config.yaml
num_hidden_layers: 13
hidden_size: 256
n_experts: 128
experts_per_token: 4
d_expert: 64
d_shared_expert: 0
hidden_act: "swiglu"
moe_layers: [0, 1, 2, 3, 4, 5, 6, 7, 8, 9, 10, 11, 12]
router_score: "softmax"
normalize_top_k: true
routed_scale: 2.0
balance_loss: 0.000349
balance_bias: true
router_logit_norm: 2.0
init_std_router: 0.0311
lr_router: 0.000457
vocab_size: 12990
norm: "rmsnorm"
norm_eps: 1e-06
tie_word_embeddings: false
optimizer: "soap_variant"
learning_rate: 0.00445
beta1: 0.95
beta2: 0.98
batch_tokens: 32768
max_seq_len: 1024
train_tokens: 356300000
max_steps: 10874
dataset: "wikipedia_en"
Below are experts of layer 3 (counted from 0) of a mixture-of-experts language model. Rows are named router (the router's row for the expert), down (a neuron's output weights, with its number) and show model dimensions 0-255. Each number is 200 + 20 x the weight over its row's rms, rounded and kept within 0 to 999.
Before each expert's rows: a language model's description of what the expert responds to. This comes from a sample of Wikipedia text that the model never trained on.

# expert 8
Subject pronouns opening a clause, mostly He, he, She, it, who, especially after biography first sentences; also the piece arr in arrive.
router,210,162,158,213,193,213,182,197,174,163,196,218,246,207,208,203,202,213,241,215,201,202,194,188,220,197,218,199,216,186,211,185,162,204,182,230,200,201,232,166,218,218,173,213,207,182,188,193,231,207,197,209,195,218,229,171,194,189,220,183,215,192,193,165,185,189,202,210,186,221,183,203,155,195,172,230,194,213,225,165,204,201,212,155,196,218,175,187,200,208,173,197,171,186,221,179,213,203,182,182,170,177,204,184,249,218,168,229,192,188,207,206,193,256,218,212,191,209,207,185,185,183,188,188,189,217,192,231,214,178,234,184,215,200,181,226,214,211,182,202,200,231,190,211,163,203,157,177,169,211,205,212,227,217,223,208,212,189,220,232,200,161,180,198,226,194,209,242,224,196,179,185,172,187,196,202,206,201,212,210,190,197,226,174,181,235,232,196,176,206,200,225,201,180,215,220,202,178,220,200,224,190,209,236,221,175,192,226,189,218,200,204,219,189,172,206,178,176,245,231,182,211,204,194,189,221,157,206,211,216,197,167,186,218,215,207,196,232,175,205,187,215,199,189,203,158,207,160,173,190,184,191,213,196,202,172
down0,175,187,185,229,191,174,209,192,208,193,169,194,189,225,178,206,202,218,186,211,200,211,178,178,178,197,173,186,221,206,191,225,150,193,226,199,191,184,162,179,149,200,206,219,195,191,228,199,192,232,218,178,211,183,174,203,212,173,206,200,221,200,190,215,209,200,163,157,227,182,217,231,207,188,228,180,160,175,192,173,201,223,201,171,199,179,199,218,231,214,197,191,201,211,211,197,215,195,217,219,193,191,174,212,152,260,195,232,230,203,241,170,223,189,152,205,211,205,184,190,203,177,191,187,202,165,192,205,216,204,237,217,210,207,168,208,167,195,240,221,204,245,192,178,223,204,207,174,207,198,219,188,183,205,230,191,200,221,197,180,229,208,192,207,205,210,204,195,212,194,205,188,203,208,185,169,216,182,202,189,237,223,192,210,175,191,184,191,217,189,220,170,191,206,152,191,215,176,186,192,221,221,189,215,176,187,198,213,187,174,191,206,185,206,218,216,187,184,192,199,224,190,219,220,196,218,246,192,228,199,181,188,179,167,219,191,218,157,191,236,223,163,209,180,221,211,191,224,164,173,191,212,206,181,167,204

# expert 32
Last three digits of four-digit years after a split 1 or 2, as in 1978, 2016, 2025, in dates and tables.
router,175,176,235,185,239,179,208,185,232,201,167,179,200,236,224,176,214,213,232,174,179,206,195,170,207,220,203,178,178,183,197,198,183,194,201,212,184,189,210,201,211,175,176,232,186,202,193,164,200,209,193,216,204,203,210,205,224,207,211,184,187,181,223,238,214,194,194,186,234,185,216,226,217,232,171,209,199,179,187,223,191,194,214,234,182,211,208,195,208,239,203,196,159,176,207,208,232,207,237,227,201,202,202,170,193,195,171,200,198,189,164,196,194,192,204,182,183,189,219,196,170,208,210,217,201,199,202,194,194,233,152,183,182,209,176,173,197,228,189,229,186,194,212,169,207,193,183,224,210,191,210,200,244,187,223,233,212,201,217,173,201,169,206,193,227,186,201,182,207,223,228,203,215,189,202,202,214,216,203,206,221,246,204,188,206,185,194,171,197,180,252,184,236,186,207,232,206,194,224,197,190,227,228,218,189,204,225,194,244,189,167,209,173,189,196,174,157,209,216,166,182,157,183,217,180,201,196,209,212,202,211,217,193,248,204,237,153,198,191,202,229,211,204,231,200,196,184,203,188,185,199,259,206,207,223,212
down2,227,191,186,214,195,188,186,200,200,178,228,210,199,182,216,201,214,200,161,219,222,207,210,203,225,225,210,212,179,182,160,196,175,168,182,159,185,170,188,215,238,219,198,205,186,192,194,196,213,182,190,178,175,197,233,199,166,193,161,120,197,232,178,196,179,193,158,194,204,179,195,205,258,199,180,192,188,207,251,199,203,199,184,171,180,210,210,219,203,226,188,220,192,207,246,224,207,238,228,189,175,211,221,238,217,180,181,214,205,220,160,209,180,229,204,222,227,157,211,188,168,157,198,204,233,195,195,206,199,170,197,196,201,192,203,202,210,216,190,220,195,180,203,180,184,198,199,224,221,175,198,199,179,191,209,232,167,201,229,206,187,222,217,203,241,209,210,223,192,184,193,198,207,188,242,214,218,243,201,204,196,162,193,191,192,200,190,180,209,232,193,172,186,200,196,209,208,216,221,205,205,170,186,174,178,171,194,194,184,204,175,213,218,183,187,190,241,208,174,209,190,213,198,182,174,205,238,192,208,207,214,227,204,190,173,202,221,204,202,219,185,192,192,218,178,197,221,192,208,235,163,214,212,200,199,204

# expert 23
Pipe separators in wiki tables, mostly at row starts after a line break or after a closing parenthesis, before numbers and dates.
router,190,174,146,207,180,165,196,222,164,213,273,196,224,215,220,186,219,208,173,244,188,197,201,192,201,195,232,190,249,171,180,197,227,217,235,212,177,218,212,175,173,236,172,210,216,195,234,210,198,222,197,167,187,205,227,199,195,175,208,221,207,177,206,203,175,196,214,197,192,190,197,187,186,232,210,201,234,229,192,184,186,175,219,202,207,215,204,191,196,172,181,211,185,201,212,236,230,198,169,148,214,161,194,196,196,195,217,175,217,231,187,167,211,187,173,206,200,215,169,234,160,220,180,204,199,226,202,185,207,198,203,193,206,196,230,188,198,179,208,216,184,229,178,163,178,201,212,187,208,181,173,198,179,210,178,214,206,209,173,198,215,192,200,167,151,185,178,194,171,175,204,194,223,199,207,170,167,193,186,196,209,209,179,236,207,209,240,210,174,214,214,205,193,204,186,214,213,187,195,234,192,205,223,223,172,197,227,182,184,185,251,202,190,215,207,191,182,207,187,209,208,240,200,170,210,203,203,226,202,214,229,192,183,187,214,205,223,197,200,178,204,183,208,205,216,204,187,226,215,240,199,192,210,182,199,199
down1,173,156,214,187,217,221,211,201,220,203,168,237,186,217,201,204,215,228,210,211,211,235,174,234,202,191,205,212,182,226,200,187,226,197,170,149,196,158,198,218,178,193,200,179,208,235,184,215,196,214,220,207,209,205,205,191,178,215,203,194,202,221,225,207,176,176,186,218,188,187,212,206,239,194,192,217,179,214,216,199,183,210,214,191,179,219,193,235,227,197,200,217,185,179,208,202,224,166,178,226,180,215,228,195,211,181,170,211,219,190,207,206,213,232,213,162,182,183,175,184,230,168,214,188,220,191,220,204,159,208,162,196,179,204,168,153,216,226,201,210,167,187,221,252,185,207,198,220,179,229,188,192,215,175,190,225,208,162,204,217,180,199,214,224,221,242,221,196,255,233,179,171,209,213,203,163,229,208,198,180,211,202,211,222,195,199,175,184,190,224,217,218,184,229,198,180,190,204,216,172,184,221,188,186,206,195,200,184,204,184,213,199,200,165,208,225,206,169,183,188,229,222,181,210,202,189,182,205,192,189,207,212,188,184,170,196,186,187,207,223,219,207,209,179,185,192,164,209,147,159,214,229,209,201,206,183

# expert 19
Pipes and semicolons between numeric cells in sports statistics and results tables, such as career goals rows and match scores.
router,204,172,200,227,168,192,212,208,167,199,168,196,210,231,203,185,232,193,180,177,172,163,195,168,213,210,219,190,178,178,158,197,196,222,220,189,203,230,213,177,198,190,165,220,179,201,214,206,158,187,173,185,187,195,208,206,180,196,208,190,220,189,203,200,185,184,212,210,201,199,201,198,172,222,236,213,217,216,186,221,225,206,212,195,212,200,246,174,172,163,184,177,205,185,188,178,188,217,207,178,205,169,168,206,198,216,226,212,176,205,200,196,187,180,215,220,190,207,191,210,148,234,198,198,205,230,185,199,219,183,203,207,171,217,217,184,185,192,214,202,227,215,168,217,210,193,197,174,232,189,190,195,195,193,209,199,206,220,194,241,204,228,230,165,215,190,165,188,193,168,200,189,238,247,201,212,190,196,244,177,223,220,201,214,181,206,210,193,215,151,216,205,189,215,183,226,217,162,220,212,229,209,190,205,188,207,214,188,178,166,196,198,154,202,227,188,187,252,185,242,177,208,220,185,198,222,206,211,229,203,200,207,188,156,197,196,222,184,165,201,208,237,206,193,221,196,211,208,230,208,243,196,235,189,180,217
down0,176,167,202,196,217,229,185,182,197,186,183,219,199,179,194,187,183,216,211,189,207,209,211,205,186,172,197,200,229,179,231,174,203,219,182,215,167,204,200,167,203,209,224,201,171,177,189,196,231,229,221,174,194,195,223,238,198,227,209,201,226,220,216,172,180,233,198,200,202,179,186,195,198,186,201,204,191,157,208,173,225,180,211,224,212,218,195,181,209,186,197,160,209,227,206,170,222,219,203,197,202,240,259,206,235,195,197,173,181,214,216,168,166,188,179,181,203,216,191,167,214,192,207,200,224,223,213,185,222,211,207,171,234,170,173,211,212,176,200,201,188,166,214,207,218,226,228,196,164,204,222,179,234,197,163,187,228,177,182,191,225,213,223,206,189,175,197,166,176,198,189,177,195,235,198,220,206,186,185,218,190,199,233,200,220,227,249,174,208,203,199,225,217,229,188,209,219,221,180,198,219,240,225,176,181,186,202,187,221,212,196,164,173,175,191,205,228,209,203,207,220,197,196,221,181,192,202,236,182,176,186,200,214,200,207,159,185,207,189,246,207,199,244,211,194,216,204,171,176,207,218,205,195,187,239,206

# expert 30
Two- and three-digit numbers and "000" chunks in tables, populations, measurements, coordinates and money, such as 400 metres, 76,202, $170,134, 84.55.
router,189,186,212,184,183,186,201,186,212,202,162,178,176,196,181,152,223,193,212,206,212,208,179,220,178,215,176,177,189,185,236,230,178,227,213,183,203,180,206,185,204,163,180,166,208,169,197,213,226,183,202,200,224,185,186,166,216,200,167,195,204,202,197,217,173,178,177,178,205,195,199,243,221,190,176,205,174,191,243,194,214,200,219,216,240,187,211,166,193,220,191,205,204,193,214,211,220,215,201,221,205,187,183,179,203,259,208,170,179,192,181,208,212,200,201,211,208,191,206,161,185,211,200,191,227,213,184,174,153,216,202,168,198,196,217,189,205,212,195,219,181,163,172,193,211,204,229,151,209,196,220,196,220,209,169,197,227,255,171,215,180,160,204,219,229,182,202,198,229,180,179,223,229,178,198,189,209,241,187,219,204,215,214,203,225,223,209,213,171,219,204,213,205,189,171,207,234,213,198,212,180,196,200,167,175,209,221,164,197,174,181,187,193,170,200,162,203,203,215,230,169,207,204,213,194,232,191,231,206,199,196,212,201,174,202,207,191,214,215,236,206,238,179,195,194,191,168,188,199,217,196,165,225,229,213,189
down2,177,197,201,210,145,202,220,167,212,186,211,189,201,196,190,179,200,187,211,191,194,204,188,209,219,210,212,168,188,234,168,187,187,204,252,202,215,197,217,238,164,195,221,218,194,200,212,201,189,208,219,205,178,211,190,203,219,219,216,250,172,205,176,190,208,228,199,194,193,184,203,194,156,208,233,193,161,179,200,187,214,258,193,172,206,246,202,191,157,193,213,177,217,178,195,214,183,222,200,229,191,169,226,194,236,206,205,213,234,208,204,176,196,205,167,232,202,210,174,202,227,214,217,207,197,185,189,179,231,176,204,191,200,207,162,196,192,208,172,165,197,215,202,220,236,160,198,202,211,205,212,190,199,221,241,181,205,228,192,212,205,201,216,179,218,196,230,224,189,217,177,159,188,192,181,240,228,199,196,161,172,188,187,188,215,177,187,167,172,156,213,168,201,181,185,203,178,236,191,172,212,193,220,171,222,217,189,186,180,215,200,200,216,197,223,195,193,196,184,186,208,210,183,208,183,203,240,184,222,192,233,206,191,209,201,183,199,218,178,189,216,180,210,200,208,222,194,213,170,225,196,172,216,176,162,228

# expert 48
Line breaks, heading "=" signs, and biography infobox labels like "- Born:", "- Died:", "- Education:", plus the verb stem "appro" in approached.
router,197,200,194,209,193,212,207,192,206,205,207,209,215,246,208,180,225,216,220,200,174,212,214,238,214,157,216,226,156,191,206,194,187,170,196,180,190,175,181,186,194,217,213,173,233,192,178,175,192,179,184,188,200,211,203,207,210,191,222,216,197,220,220,217,182,190,210,182,188,155,215,204,169,221,179,169,264,205,203,206,201,206,177,188,193,202,167,200,209,194,173,228,179,226,220,186,220,174,206,247,199,198,197,176,198,193,191,224,201,215,186,185,211,221,203,160,196,238,230,216,196,158,221,225,202,147,189,221,188,186,216,229,192,203,160,208,212,164,191,213,182,217,180,174,172,218,176,193,173,229,215,224,218,177,236,198,211,175,207,186,170,188,176,173,227,222,184,189,176,177,196,227,210,195,212,205,164,202,195,167,220,189,203,191,186,200,215,185,175,206,194,192,190,196,179,212,182,158,214,177,229,196,179,192,175,184,215,174,193,205,217,228,194,240,209,225,200,223,178,167,164,189,169,213,206,198,195,207,158,206,195,219,224,220,199,218,183,199,226,196,190,176,188,159,196,180,199,212,195,206,194,210,213,159,213,206
down2,197,185,212,233,214,185,178,197,187,212,185,217,211,228,210,212,238,173,200,220,179,189,185,182,197,170,189,183,195,199,173,195,211,186,196,195,201,214,204,226,166,196,211,210,158,180,234,244,174,158,204,223,221,208,185,173,198,194,230,235,173,216,200,239,163,168,212,198,212,201,213,213,247,215,217,221,208,198,220,210,198,221,199,195,179,205,200,204,203,191,192,209,217,213,197,197,216,235,185,195,224,208,157,179,208,194,202,179,199,174,246,150,206,188,153,195,202,233,248,173,216,204,195,169,182,232,203,184,244,180,222,212,167,188,179,195,229,206,178,196,200,202,195,195,174,208,240,207,202,184,189,182,226,170,226,192,211,213,208,196,173,178,214,198,209,183,205,205,175,211,171,187,211,190,177,177,203,179,220,166,189,203,167,159,187,164,178,221,196,207,191,224,208,184,228,209,197,229,210,153,151,211,203,190,192,191,226,212,227,196,221,230,212,180,190,209,215,167,194,184,190,214,181,190,228,212,197,199,188,180,202,186,187,178,194,240,206,194,173,208,200,200,233,208,201,212,179,198,181,219,191,168,210,206,216,207